Weights of a small mixture-of-experts language model, trained from scratch on English Wikipedia.
Size: 8 layers, width 256, vocabulary 16384.
Experts: 80 experts in each of 7 layers, 4 picks a token.
Training: a variant of SOAP for the experts, 240M tokens, 4892 steps.
Below are experts of layer 4 (counted from 0) of a mixture-of-experts language model. Rows are named router (the router's row for the expert), gate (a neuron's input weights, with its number), up (a neuron's input weights, with its number), down (a neuron's output weights, with its number) and show model dimensions 0-255. Each number is 500 + 50 x the weight over its row's rms, rounded and kept within 0 to 999. Numbers have three digits each.
After each expert's rows: "comes after" lists some tokens at least twice as common just before its tokens as in all text. This comes from a sample of Wikipedia text that the model never trained on. Tokens count by the router's weight.

# expert 54
router:485454576577479551548552448485577414451455531480519587459431489477456574546522434505485477524482514573489504472552568426524466517550486458467485491496499516467502464513519463454496494455444508555555460553545468488532431515489627492565471453535537565411491440537476508476465466503467525371529460501608509431493435501515482411448533465423503491487414366467519528532415535508526552519537534469517382559475387453465568426464527510502504508488438542530449482501470416469491542514425494461453471449455535458501449475400526518479621487528496499508503552441526538393440446471445491514387517557466548557531428551522517409629455614553490510548603502541547408464575516451516562529511493501495529467541511550496533529434479499433489446558485505608523575534407467686547465495521529
gate0:570497470532489462549464510462494470465501487565449606433597505480464494521445473394530436530500565443489453468469439534498490636408511522560404455480529567431443463591511477534530508510493545579445426414557496415564517453458486552459546524484473468613562539541461513554484298512546537477639473561468477652507523445500495483548488487506555577456510493580473514405518489430495557554490473506456451611569532441509534573534462434536463551525524481481500495492494485528515501521491411545480478473519528398466523521393461575596516499557534508517529487470595490521500511601590543526452453486573608532487532498391516513549538497480480576503543528507494482521513511517498500491545524543543431553451526547471550418502446580439502519442496511472540559413527473388492468453483482
up0:525482442570377490483563467544410456488500502470517553439463541525453535488494488593514486552527550508483475546447498492471492544429456498512491535574464518532469441633505518512545585596476550550473512531472461474487487500436458433467521496500500460530473510453512510506492501517523576565497469481527576530528546542493486576556523594556530532486500472537454479558505541511516518416480518573358478493460477540510418547525455508517446578618554453528494432540501531490493499556514392386517472496509461471405513573432461478495603437580508461544514444498501505563421498517448571438468474502517518563534531425425418386419419468472454509494537509435529410518596523546540445594552518514454529487511465404594591341528471555529404440529441410468429509468515581500595470503623510
down0:549460533567458503487456461535554542436498538483559502492565437496477480484512542538588523464551526481454523449539528436531514492483544496385485593523508558548530502545566460515460434597502539470433443469587443592521509496496471361510560455459567464484457550546498475471524440523448567494407370530534541534506495548515483529505523529497411500573513529397505467422549382562445451495500606418455544436459583584498470492520499603507509473525573539436419559469485578503469543536519530523493452642502519463544589536520460438392545504478560473541514534525503489471434456495517554443431428458447499533529485583512540598506467516536506578487496468470512488514539495523462452552512466428371402560472508554482470473551480452546513603572462516552498505525609460601608446568456533
comes after: "\n", " ==", "===", "==", " ===", "In"

# expert 72
router:507437519594430462489619538417550487501513516451571575456510449560514617539553516507475465442493499550440602481509563431456509506591439481565480550471566505452495520462501439453552476404536459521482464509460440491600508487445507532620466478494540439480579440525468391499450464499364487470471451554502471513466464504443484502440534505418460487551554581502524513491441499426494493467494543578488459576520535404483605415417530548471589451437550586474505561559473475555491535483486517494533521441457637452504420455409463458497597483467527446507466501556541558414391435467475481447411452566491563518459556512548495454507409547447547460562541510484493632529462415488501470530533517447484552482525486479517519540491580533489557570421473491531455558565508444491540448532528559
gate0:447463660378535405520615486389453468436530487519404481517471426443519558463460616603518598571491471532474548469534533433441579475509479587472487428498471449596477542491494495480495491513532558500519580433505455564529396645467463472559520560535555528476443527523437407546495500471527476499512446476502603428502490554519481433408672481426442486469508524476514421393450489358492479597514528574488508546484560515410530488527442543466442479442554539482484513537459449511508548543484475526482538473533503433515508495415458536543484442524456471529505493513526477452529528605485576494441562449481516495479467503499470531497485487450540521494528445535496504510521450455573553503497516454544471429421543567473576528473485480475539447566396524557479483502459541467572464491538462
up0:399581534502555486444537489537530628441469508449501494582465502520539446447563535549517572539565504504503499362495514491436431459507538484473418487481449466507458436467488565579542479474538496464436547574494553454523658512520444525554578547509619557393521501464465423541411483532519455535525446480558610509549538557413424525558568433465437500528564430453529546446500432447504506509512459451423555540521528486425468473443497516468488484489465579559538442509406476534464463505545526546505470488450461526583435522496435564439494472470522430521471405542467460542470518491435545555491536548570505513563529506603512495432548556462459514530439483562487583426548460464547542519476468505556465460384424490537553475482561565508540512521359536576423437549512465486431417514442479
down0:419524447443463525464528426514441569536477569457526570487520546541515513488509480442449471563438434479551504521458577479463439465548502555479416359472530537474585481528428511485451379467475444487551540563470402484417549524526412558448451524497534484562611432494378527491565410544533545464435487453504558485484516462494482474444478507534459519412461481484458587544467583560538553578506504526480470543477433524478470466387522415503497428468469451450475455520508493539434518448557575495469506493536495485582481507555493443505417436483580561586543530570424581492550502535568486534438525417460535451615467438493456454603505499519502454536502455383424498512472473530544522429580576520591455508473591414492534456528517468447459482506547520462373456524523457508450585457544463
comes after: "|", " a", " the", " The", "==", " was"

# expert 71
router:495519503491552536542500407380560462448556409564498571440416489470543552516434533520503442604459517475454503442517532550516547539470441511437574498539522464503405546464515418408503497509516491499442507538452535591558466592423543540500375518552529511524492535533570427443579477606493497421474480521551478540553486602536526461516539507480500520465523538532564456490481578443494560544464579462477554535489544500473484570490475564422498464433512485406498558466480411500570549576519518543468623551514502421480539502495514532460545429610492465454352545428547529476440474456475423477475398487446551499576540491475499422592499515558572578458534563581478433460370441509558504457504505474550512486567540518410577567453496507444445499512504587494491543517511465521557475436544535
gate2:511606439484483460458451578492527562470529540419527551474442468505475483494417540557538470576511527517462528583448524445487528453545343496506516490438607596418519507511496496494554505505494429471471460532524542506528545488552605549416498507528506427511437582496542381507511529498486532486446531527532505424475396543583507476545575457548430569408459463557513481484521546581511506520562531462489467453507539521492558445453595499518546445489460514525533617492498505498471500553515484537447484535519370513391522373560566525488524609553490542458496513548619460411410506531418491596502439535468463388384470477561548386471541428576612456511496498500439493524548460581506520511489506484539514524554474490496544453469450513467584440550470521460485544504405442516491528550530489
up2:454501525496559480481427384390471565448472595447533502469476600509583541449493468522523534519523487544617470478481479540517481504384500490575523493511577430404535397464525470542450580535562456487491516580555498557526501459516602434475494487532592487485450533478517485480481544536508468559491453458500401530454428476420480572532522457479426596416541489439506403509479494527502509472494518530568462497455453563453406542506554550447565546450435505514579485440437506469501482461518498500526457522534477536439551463529475502474542574460438484492552508474477436441430459511496489511522549434491536532472558436482434451570618411539476557572412504488570407512677521542422536487408531484600603493466511373453562444512439465516578462503581467466494564492539451451515495508517520
down2:428547484620632522544398503529541431482562510568530500483483454423515447561597500489422606545479459532514488486503495461467476527503588446552482409417562561441461517520462432528518519508397545506524547511490579496518483485517517478533518627529473431417553493486544482518543471435554432551516553416513502430504539457431521573567510513552523636495526350585562491453517494485513452482439531567541489552525404518552467483442566578421420529479442492481483492509470463510532574511605388503569520445484555528430538424410460486447470453441537477470612438479510498474426466405474446440464430516465503483456508447556447475474492477547389509455427512536477439513485459491466548535487530445482491536565506441475542454476478480407511579502410471533530531508521408445524492529513460
comes after: " |", "|", " of", " in", " on", " /"

# expert 70
router:469526571551435496390471440447487419551433595403510529408456496447557455469428478491447488506482537523512576513472524503487491510455473440480432476565478560444441406486483507474507457428497481485468496523515458401476553618518460572447471478518488504463523427546342494508544450535500524494494483536501535538485504450472472486462553497501502476429529431546548468474421432478585574589478549430430513595541498422432455535472467539498531506424406499472387436487451461559481464510515410511526446454523489504538410442432569513504544462582569511556393536471466575462405511462470492549484430541551585564497451521579516538611534531473628454541474457483574484459460437487496564493430546495502471555525544587514453468388608474468560427482476576566484540524520463521538460470542553
gate0:545454492457547553524567467463512459519492526531495500563519480542460531516543518505561541572467488449467589505504548502536469482501437387445503499511521525553550483465469443532509427508403556478419428540477481421525486530470468519542423512472539503492486559482487484500480387481537460510449570494523540530536430588455534572404604483438471426513434470496515464583443469498513497557471515473584400569471575560443537567499527475465458469385579542429433473425479558532537505556538531551432523565508546523532517520483449521426549429445509387456541511479560505474434434546455505402560448435495511417613494499447430494619452600402603401465525550608480477437580389448540587529471567586523457462539553489479578493520484497446463458589426477503574452526533475479462514522531492
up0:516480524494598526467558519552512486484384565470543559396486584491470420503513494481496614532508459446506490537526519439499425515530466494521545546578528413553477459466393449472479390530501603521468366533471570424486450578501534529471430558468519503504586469529489507545411463436530500516356503537646543485543441549390566597397574516475507472491457382481498512526425444510471486506498482539558479462466648529430521505461502482417487486392517535504485471515502572544521532509570517555510507538502533534502501455487458573488517413471535456537523537534572514489461540590570566537538417445546439518559528530470486534583479555476547464502497476511539544393492439516539576427515495565498492410498481461448481483528516556501540419563378521484510505558501494445465461474445550
down0:474398547524515517441556460466472474451491529511544514463522466533551466484467481550471506528429534614514513444522419522478540538488493519515450409501433570391520506478485528507501470562558565528466588516523467604458494491531509436492574517511566514547436393562503504532566595466493555587415513503500573485548523478435457523526503519547519539481489488434486490523501493548489456425596485438481540451505471542451521450455362467448538510508421552369437519604499516523528468460437558507415440473470627456478439512588592477591489494528547469477469518505446526546530570410411429559584559382448555474521389427463402545579543480514570475504474402448427434461460537542513488534547486528522427499467486552441511525629566533490425566534471572498499539505491536521457473521551559
comes after: "|", "-", " was", " on", " be", "=="

# expert 28
router:462414537639476508509585481423429502483488495486435503401472446478532614531561568455510503468389549518484551454571469541460556469625457539535467525464569527568563482548540499515486517459570613463437515593569436497604500421527537469596412554535480509451519426455403398499554511417429495473490533537475522482503453500444419517488529544472430485422527505477525539481504521480480478485476596467565377603565528456460409453455491505421493423542474547509521540405575452507563491487517476563556504471491504495535464480526547477505543481458553455474544491383564500499467460430396517588488472510492568484452463449564517477533603507433532503522480527496494493500474523542521529453535451459523498520503495425502561500434575486481594418471526536607415576555422455502491494574475515
gate0:477403466417504468546474499421438508509558499445533488445497431532464532562521517492443444467459569429444544517509488506401551425505565463510547468497473510478513466509502569456515561556555447445538377525526422513472554484452583481548530471502570521444593496446523486516488542537463605486424548523502417502499512397440479530494475478543530458381480548606440493435486490424525472605576496487509562543504467501498516599455342541507537568472559445448380595508531471492525515521502531542418499563653490487503476412481525526480468505470532502417555577509541491487558500564503534475536475547509561527505491521470419506544569445454508490477467424555509486463555473451487525543532482573479578446422486444603492497610539595490540554438542489533472480456525569444653512487603480
up0:439505466500448494470584517532443532463518535482459502591569430529447450465413446456513486585477447527441521396464502491507461483421475487499458514475409527496541611535625526537566536443580494504514516462513454509493514581551450542514460471497490400589440585639465559599556483540497559434489536466450465472533503522622506476510504428536499544527539499438567445562503522522523530518504442477510422553415516568608506450484534426504480612492442534488531467510493509544554447451510555581520487444498598539467536420486450431520510434413487489451521503519501465482434432550497540439596503543523490416448535419582560498516454555563361546544500530495578414418477481523533533514448525451489450441605482423550475423466467413507524483493446515477539564439414476533424536545519469
down0:424474560590501433529487471532502508466489441572477460477588552559576497609523504467422505433519564596536572527647451510483487578481520473489474570477454542556495542490491479454539432425518518455522545479523531471407528401463440503522526393440486529511389469566493488531591511543436432494493566422528575507520526471466500500459454552421541548505513459535457501483514518589460478525396536526496430597513565501567489426560528567480448448418469513533569499478510510501414535477460488538513575511520520488601494456454431472594585505525442418575508462444457491424440474490569401415490473457504488571529520507466488520542383461495508475539524448492534532462579585549477524464481579452445480496599501483525527503515598570540429479533405470529539482566478361432549431533501452
comes after: " |", "|", " he", " did", " He", "|---|---|---|---|---|---|"

# expert 7
router:507499532496608517519483456385572479420541378566485506477513523514542546578505551493483496450507637507443527489492461517486531435429475497453468427559588481443479420521506475414564482490502460614488487467547477502479490478483527528484485491549541507517573488448440427569521477576484481493524408527505485540412448439363493450488519538466581519421536467456469394623483499467529584453398563478582579532506537493528508472474515599512392502421473523490488528440449416478557484598535522574442535512516335438518419406537470498579584521584484486490519528420446439435536514464526508460451531553465490587507504481479493455481496469497470521512457512646542486494490450542497474504495524534528452510571518580472469607543550501497516532466433574507489590471519448560557456554513546
gate0:427460520566573471495520450550477467484593549598449522463482575445511475451579472539554477477518524477444527486547586512500564403516468394457454446514489461623454479396451536448510523448466522590507447556434391539492435535436549478411499464465510458523411419544528418515433532431507577408562481472519430473403527425479530503369476571505456509516529559474558464575450517551618505480396599524520546551445564486521513497409500589457554500476540582520490506404410542463563405572477570541508526527495518397458485440499481533539497497472495446526437459385519523462503533530481529439427515480484561582434503412509565457531510537511440544512523480531580446446464512518482491482537505440529492490510550427425528442416534568474518463509428493573498548500492536543485491460487524
up0:458450432559526474543462532500493480516579568534429409469560498500465529413525530477500518503446527494463538493493490432565460512492426490525477486555532507523542611564469530500529488372426474518427538575433656530545528534446383439493448452500590584499490507446539505553478424604519486637461482528476584532458499479538476538468564528406576495488448524506569551540456486456514477511522546482435486478502488531600489518544444455416544460385525541526542340531415531536521411428504501591432513489558471514514514416522528550480560490529446434536476470466420464472469484495480505519527502578507479535481472495517491499512458493587524478463525616474594471497554487559448489516463441598538394575334437476566538467477541494538523528488427521500481597443506577508500488503520552
down0:559353509471562585573454432548499470491570470443434486510609523587595511438607517469453458462510532501556528454559590518533517363529475408560479529496528517448489400518562616593613511493491506478512496562540481539490497493514445509477458506508479499375509410505444454576478504483528482598553533462519582477485448459524473577560446576520498555516540439541533486409427511501521480440481502539580404468504506569497532590475499510499520471438443561486539469460464478511508409557494521526423513491510479524544516513434559490539485518532467418479407479453595450511456533495397504548491481458496472477502505535455503455426572481401614420556582516535524518485467508561485480525465458474577450507580518505517454516500470568524532613520537397462492481527469343499470546534470503
comes after: " the", " of", " T", " for", " by", "'s"

# expert 48
router:431445592528612479602498472438507398465447519430477493489444477534453579533486549364520477461503450403402473553472518536537544454514505541391484524495484449423492527465403514444532484574492340548361522427488395460485464535496479431523470510528597555397578516521488495498507473561467546505472537544494506504448478591523475460359485516463545481462464483540489560419499495518552529529426466485498453506422547401401519505539470524576524552487484519466505522516440474476449515500459508541574504498567497496508421439458452497550476500573565494434441537499472512434472391540481392485519434517471555505566460553455621440497509516477516620483534558441619498509498495471455488540470502573536413493476481491457564575488513499515406497481454547569561542533497474487530481506494568
gate0:501530531440529482489583544411536441417565551595406510433433620668501510514531565524588607566521508436480512493548499485433457420493505460571503501611547415470514452521538550428484448510573499494501493468460461455508509467483456546521536539459536549477527422535566481510451475538366480501540511491487487563516438591489529468516521408446533489495448453479462518460473494483532476592424464453494518502438469498582598566453479475492431544476538518562505486484442483497511522486436486479561503463468538444471486463451454614486502467509544510417407504478535546536459515558482492525520459591481460617552509477536503439562596516469528492566506444417505543477578464456471526559530520582624524606548487486619421528509506490443491550428590460477472510477500529514560379568525593
up0:512599514518481568539465551574490571648450476502532506477505473462438503458403521470482440430455586567476525455469515476612430522431595515423524493468423459574551559572515469575586553531470573538530481549511552474539555512512582475545507460475423586472512528518526485468545562460534577495536479484546426571447522435512596552448511420561454529518513533490364443522526470486483459460553550523428507440394470455506474508522497542462517597469450439509464535463609464414596465506514355535442522467519546593540551548542510483523491519509521533496617508507490399541459589453472484517480578451551507464596469521426474540472431540468552471480524506474499463532518469525477592468485505505481487446400516474418503440537396520493451422489393522542554485446562510480532544485514427
down0:544550597533564555486412500438451585526457509469397514511539512524508500472443468545511501519562433509508400490398484557500462526429513475535412526488468516550560539458539552583477533474454558532586507560604423558435431503454417493452548493448496478434558435494495480518482455457529490540558538601462461573578572447543464409447477505511454513454440504493452482531506578607436509534494467560565399480484500498449461536544543435453406470529564441467452521559472504489609441448572545539538485428498471540549484557425476519478530454573481562593500543523485521492517549495457421364424524500474478583458438445543526482445557557544465472491433564508575383606497458479475537574587464528479459490527547556441423472495575530589534480485463405559485541508481447439526468445459459
comes after: "\n", "===", " ==", "==", " ===", "S"

# expert 56
router:533529619555402406548550497416484484504441427511500495526567471564557468512471548485579529547487546491535539478465539488516580511568476501406455494485379410492493492529482461412441569528558471575431552528456470488487489497497526440577501472447570524416461466572544465447501517552509483539521499507494412482428457532581475512493583570550497472523535490537566582507511507496517580498428571372496494527550413495526514474465583534505565464397513533491362472447478498473560509460411447494583607516508487433525473494536551525517501528521557423437455515412488579408511456552494523532462554468396452466503539470428478445446533492484546513536581481481482595559417488594428466518476491532511548576435468466475532586536409467414476499404488556557551535522512423550590401495532493
gate0:520548396588480394496471562535537569518563488637518550469470499550464539476436574598539611637518507512530487463478486473506482473482476504474436455609468520516551546508492471471497510519507467526532534602533513396482472432467550437501504493525598539514544422539532584500592520492521420538440549522516447513480504500520431435500516464470551498497525480520595573571415589487516493489494481480547555480563567535523576527453577503415492503475567402570499462617493496554489457554460524560517524471514399374464380404521542540424517624542536532490437517465473560449461547533509455482485443541528588460464550487503612441487474514597537509436646594532526483457523563538547492555524447552550469490541438535526470480500494480505479496494410547499495541466459453557521452503501492
up0:446558498439421486477550553536475459464599479513502435495525510437452470579415574563503509499403487503520503431527426454485484489469449539489422608546512529546446460469495510464443570496604419418526532500584456438572495539461494500525516502423551489547545427416389548499554507383527478531530467498451507523492465489420526568499497521492446410540495398478541542514495617506535483438479477478477499533571452467522492416525589423537455435501592547542520547549552462455501432491538422575502559488351464488479417487471509535516519514534434529440503546508458535437490444499528445562505414476551462445522455525594527449452542535533435493511510515529434488514477464486447482576609515593483507446508462455530454481445511502550452467405315549447483467558499549556472385413504515
down0:497520384502470453536546540553469566481569498466394517531530504547588569448482560438500535509472502549582484467455541505449627475571492522498473542481515461434536483506524554568496448411538462573504524460475547500477525496477554501462470610533472501477498555526415547445514566393509514476439592520449415536456420482560558457577469446548481495550459515500484439469476558509474486592465534418525479508432558520516554434542638384527404525489478403522489454517600516505532434547459635464566614503468489470519528493480440451492496526460494475516487534504507437557498486410496451535446518502443437437489450444551539461470571518537452476482513487591457435461458558575483433582561455486562422561484439522515545374510522540526576463541505525473444512478537681504454496538555460
comes after: "\n", " in", " for", " with", " on", "ing"

# expert 60
router:508419554538600459540570505421448450486428456504438511485514524451483520502534578524643446489498440502450541540469531559522574535475489565433545531537464577549481536493556507467499510488572488506433468482502495515554480451444477435415453500450546415518515629513534403412503414561437522436583420522406526559370485534463527443531567459445421397436477506543526491532486545454562508549480549498492473482469488399481499432509328513536495564499425505458456515514488449503499555474417523492539630539527489502428534448465451476535568545592516556465399587584533556478488428509466507490473520533526580499512586517505409454514513525497534529414504534503533456464556500417535497566467554503491525530535512476524553566481486541396612482512445507563515560431468521530462441451539568
gate0:469469539474435356412627422492503514469486536448534421576527488455443572473534510490507466516479482542407510526503527545391503469520453465633523552448486446527528617519574445425570495507535438464495586547497457490496452419417488458478496509516446560525512498500536394521493533493470532440584481560476451595495450552512517480573601508490411443445561452466525534493411509424548504527476502450490403587584468493499559449416498471478523512402446460463459559483524417424410464479540522455484572471535529432511496472583413473621445565510561447467477497516496429505463446382495456500444504476444481484465504486400553480459422557456550484460589424544503524529543409487493479498409425429514516493489515407496538488493505458474459498507537498481473512425483497471558464493597572
up0:541507510505532534544470468527462486529475358487493470506523523462562551454512548410508453493504535525429499519545540496480552495478432454584497597478612509449544483557586456545475491493569468458519477442571554551511535537449552562516513487518476454517560372498491482572484450437405594521541374444497497451436460546438509511448500499450536439472484526546574454490458474536518435423459539567560457523514512523393433499539537511447580427494547478483439549511518499457500528444489430615492486485506442481436528431425492428543486595563507361518550475445438383526541392375571545502518455458446458444481501487462492580482537417427527451494518512593559469444508441494512562568574535479436535552508528624481556476493488490507590501565440590501515492407413483465467565484511530
down0:440561546612518487517486467490459548510442557554421461592496485440425489555452550509531482545466420504387459481501422604541540462482547553496594486624491481477574557488442516547539471511383471542531540455527448513471494508568498531545489449542514510483462519455467515465602523488488519602502516381563434550481530473312551521457478391504565523516508544505456408589566488484496505411469504448511411515588474351486467474495492462536466532508519449450512549546494485502509502431458499499522467498526578509505557504493499436576522511450476445445514458556503578493549501489495531558501505470552477508432450496566487450525492439533477428526512534540483487453514478615581432502465581449326508404588449510537550572582435565467507553525478527541466532465409456487540498443473499
comes after: " the", " of", " and", " The", "The", " with"

# expert 15
router:435483537444467489534432554472460513502545501438450529553492506565472498516437519499487471504463548510486529411598529453452576397533440505520484518587486531467522502495469430419537534533601506497403564451445482500492477558488447549626496516499506545501596540459479486536434518443412586423603559569458432475445540528490500426360551569558526515528482483460471510527496484367566501590489533431487482439538481443536568516472481470510472412485492565474450491438499454560442591493537514451539569524558488477468484434558478635500580446574453460495461572501529552482427520515406553431540501387506584510531472546506516387482492445527455560560485525461526434536501441456502496485529488499477582588474541546547541524463526492533585471473485516557413544551508482542472387424519642
gate0:484499522542434511470604463492459423400517467619448479514525546484489492509459550430463426485466516553484472514499501466572556386468425513421518565519475433562543426635477453445497507481542479504412547490542512453492467490465500480512449507475566564490567476460463511431545536509437586586546541552464530534546444558464502469434455535432461481523516519424542521471489506435541581613546426490439446506543490500488520555488546526491488485465527467443486414515495514579567481506576414459522563549562469406501497488513446468465506450503538351453497491537562544473497403415466576555497507496473438353399612583418594480486470488469486564533502498512622585559520424495485511535566559581503494542470444538386490508470555468498507510451445536543604568524510473486516425464454529
up0:507533500511602463474434550476538517528464535503602514467500461511532525588537530490476494448483485441442451445570513457525404561492480436515536429571491512485498549404490498502545596493517492498586471599444471506523523557547541396442499439443408450512493502586496522543482563514523440345397459471520446464554514500479548507555557446462465536552476486487583522475494488558420420423468474557542491561441554559452566486456468433493587577571450426498511575491480469432575467487367525460553485557474484495463555391507582518589571503515499584513482468539460491492522571552500454517540480474524531624533422461538395438484551508474600456535463461592450443426513573482509507513486579519410435515516497383569537382475466477499557472518531454475484502442475477577576502493493499
down0:512436383497544519560515550444557403496422461424581540482443527530563452523482514477517521625559462466507451503505514566471482466480505535542452500444466445553448488498503450395482534511413490524514537416560497479539512512507471527480429448466428437499612524522474437482447459452442557475602526538515455540502511534474512450433478499416432462528557543494625526534474499417495492494476478449491507528487525542478478542451493501491556476526475587561497502523506524508502559533541518550555612500539441431471494502491503444447394450404597556574488511633466529463496479529529492437375492511549573500501505524446434492581641566469573549452510525537413580485422567485497516450493508574566502388465549470570543479422476528490549496605483583519488504494437584461478401565597598
comes after: " |", " to", " and", "-", " d", " D"

# expert 47
router:517523635566489514546500572473521496475514413390486438465560513512494576552496527456485469607419496558522588554555499425533533438516479580460418434520522532559560513500497415494588489495527510523421567489466484492458550524468530498490479474454446489481530406556473506483522501465386388385463540521530514470424571504454457435451502642548596455464526490529578509468485576484499559489433593522490408454556528442536598477505509517426466524453470568489487503474442463457526569491527525525516478460542391534390486397500554495472590507530552405474484537550565521507419501433472536529505441535534524489492425545422542477478519483468439490573560472464498535505490525485420444514443512620518465487505393522449438527496526446483529520426557467586486595427483428596482531510586477
gate0:480498587599561582606539514472542526535430458510505496504545466451548482518574425512574565510506542548489560509443512449530548512553502593480532476502465461453506532468472431403595504548558487489535504431573490508407537474510547476519504480493480480433491450527487524453489560506497423558570577486599503442457497509512501524540450560509522479428538517539614489549528513471611549542541527462594511421543484446495602542538563517477496504482505421540567504547452516510465502510475440553496540544557523403463468517594474482466568449527450530452390456404499474474427446536575539554511444437448484452504462453431553464481480456449587508397457520493468581451435519467427519483463474506323565478439436557456556524570574522419490633430579441461464455372519456538472475522531484
up0:605481518567518499461532465476439542527546617447530457484549486435643472505551468494433423464395505464586567516498501472586553488526554533597471510427409430465543484374527443478449518540591512466494508438558535563479512503456500442515518441451443575498475437428398517476503565472468442445475488497486557422482492437523592494489457528476492475595523476480482411449550497547521598488542502544548477501553450405469458529468471430501548505461516518465487578471458539467524531572458427509406476528584490516541493539592458527476512513564473456483490495510509460525539419562653554476550506528453482343594521457479419551534530420516494499553559519567523539495461487487592545441492518471468368450532446561499577471556587528462470522473488582443443505431523469471506498505569499
down0:531526471458466510481513469534500523541487501463432501496451586530526481493458501521385547504509402577516531510539536491479505411531465439459503468440543498498505439440537554508491597409469586624494403549479494484590549535492492430499452506595539544507575496586473485523456485530545481539469629482486538537481489460515491489515524476421510555525521559474572531498514471538574425490455550410467477470511533482489470465567556519443482516546478474482505527519443559556472491509476448388435531493454521388579582429613554519414538457486401457441467500508458489472546548490438403470472423538550453431540472497606482476519462514500439406512482528425501405472517503534485488486584454461455568436623567567492444423570604470493449474419473444419519446496522309527559438553511501
comes after: "\n", " ", " He", " was", " he", " as"

# expert 2
router:483439541523409532591505492469498461552531479555498463462514394527480612524537511455538454452535585580543634566568555399500563536573415476538532538575624532528505609519538419407525461412532556491474491546460523462524489555459487412511418510467473548512588507570438392412516488487482485454509410558477556448499524523565457434473523499471548513406533597554571463568448549480520505474441469488535533494484466367472479469458416488524591421457544475523411488515542498383472561526547462506530442566522446502432472497478464449516530462564489525456390525421460547463465441516402515618567541568450545551482557539551519400538467493545598467473471493460523538490518552472461529485510517541518526544493550502437499483481562500491513444520489541527485528500425499552556453504573512
gate0:495521514502431512579453554514535548469598492557487542487576444536416571539478521538591496526453493594531517470441527409603508402528468506515536494557582533492479485501497467470491476467375505457458488543532526417526447447452536411453453479539522424459550647450453498501448398501483475470449572455492524561503518490444515454548535458489521525494498409393529507479554544535555542520503510458524525448444460479427481457425492509468522439435497562460403569476494432503477441564482556485393519468493521434495515520415430427441526491530486497415463471494528482474427631563367461449421511480476482447504489472484666455498418534443588546421513468541608561526497443436500580462511518480394474499516533482469454603485510407526537481448480533533449459531547468520436504490541572
up0:467467478543519432514518492468448463459472497397459478550547511619586545554448454568443446501479540483546461519488431498485600591477424474458467448405544445453540447490473439499603578497531438527453499421518461542567566412623504537622489442548561527520512538476516590440487553507497593545596530572430439544524489503561466490439573473468444464452496604598511501532504420466452499566505551505451474547540596446500473460443495446468429553491539549424536523475541551446515542493513567435514510512540459500469516441525649488517469555481560450599518473481474465426490455516534593577560586578481458450570491597491466451528524408500507439537568557447433550537485497520568472519502463527615546510457516488517534528434527517444458544469481409523490515521534521461517580575494504
down0:420499463492496472562491561488469464516420491525505457525536394659528590553518511504476480462365508419547449528560461423519531433527432471477534494452448421457594518412402570587612573477517533508472478541539453443462585490513495418444476500582534445519551518487433461547411531451534501512541549566497586467474561565485521489502429505584548430487499610468480556526502509500513484502538538529457521561541489537533565445533473575540576413489579549360531470490481512567492565549569586477552536492544477477509563397511489525502487500485447559461526448422571477443525521546545524485541420526439506539474489499538493404507483509531605436522519463586559457537496432515494417565451549403476561479512577460501539562562492491491498466495507410565443562426491520521563445524501426
comes after: " the", " a", " The", " by", " with", " an"

# expert 50
router:478414558550467368540491487453566413515437481526539463459470463543478442488438550428561496545431605506468571526475578470514486482428440469428500590536493475549518521569476606444522501496553432498439526551488525450508435548408534542449506440469534459519489399570492492550613398530445479484548448532525523527511455560466444510394527453462548410468446581517494587457549524482580466499422498501482481550519513454525609404472490545560529510493451505484420401467406484462465496473518481525458453475497455367517430450474494483527544550473543445480495578428569477563483470520530561517507532536515597532527399509507519480434461453521487501601396412538634398557519462434435455554407508516533507587499527437492541515477516554466484523496519526519545494401468517464483490542546555
gate0:523484563515481467459551493509534530465554477436514533492508474429586487555499503445486506428514524477443486551537511496548461517426392513493554512456457511531443488602442451469515516461553392434447541583597461472533518582454531480480503442449540593469545429539443484441586472435464550444427490597469500403506498463467434557462482504511467559471582545568552538583543390525474506504551553482448431495586525516525499386548498497596551467408624577464428525461522534478536522397472448520455508455507479497570569500539522532554594462508550459431502454471560471511497443509546492486414550516495555455639557443502558450529524507466481417654475449548504427506463510582488475500509524485540421522514469510442576509495482509466500473431472529571458574499489428642530416480436434
up0:509519521533484425503524512536407524557533563439512481486493569533563418607501467488468591481553500492489362549587575507563513482433456475516449597450440506446481405509458514469527513385504452519513546516483519502513514560508528489529563403573495458441476459532509513450495402515399479477440515409416479468435491466553502492554483501551511512507521542545537508579551541477451467408518472531477424602508546539538523444486546520505536445433490636396465466515490499529535540433395465543464499436485467489605562487465524481579590488509568535510450485478489490495524395450538459381526570629472505521612479456549526489463491471431519489583569546492486450457433453508589450506602468486448481418382454467444542494541469541522525517497537461496423532516545426559569468494522388
down0:468500391368452416474466394409400534536540491455445506530480512567483538539509476509559540497482508495512522489494479492537513496445590495541488529506551410427453520514573522468522438423405522520511486484437535547574512467486485425643458560464496390485576496503507548533487419444593474453466490467454530426495466524535584501562491592576520533545458439472509522649435424496554463457434552504453535431487523528550392507508591502489462529565492476430477496524454513498519625472465483411499554428468500526497481492463491567476563562524484562466527527496509485434491433464409517506474578445467470472502468513462547502486505590545530538416478502452598516532512449599499566542526513485537540482509592524567404445576618458489435450457577498514489493505602597495471567426538452
comes after: "\n", " for", " of", " with", " in", " on"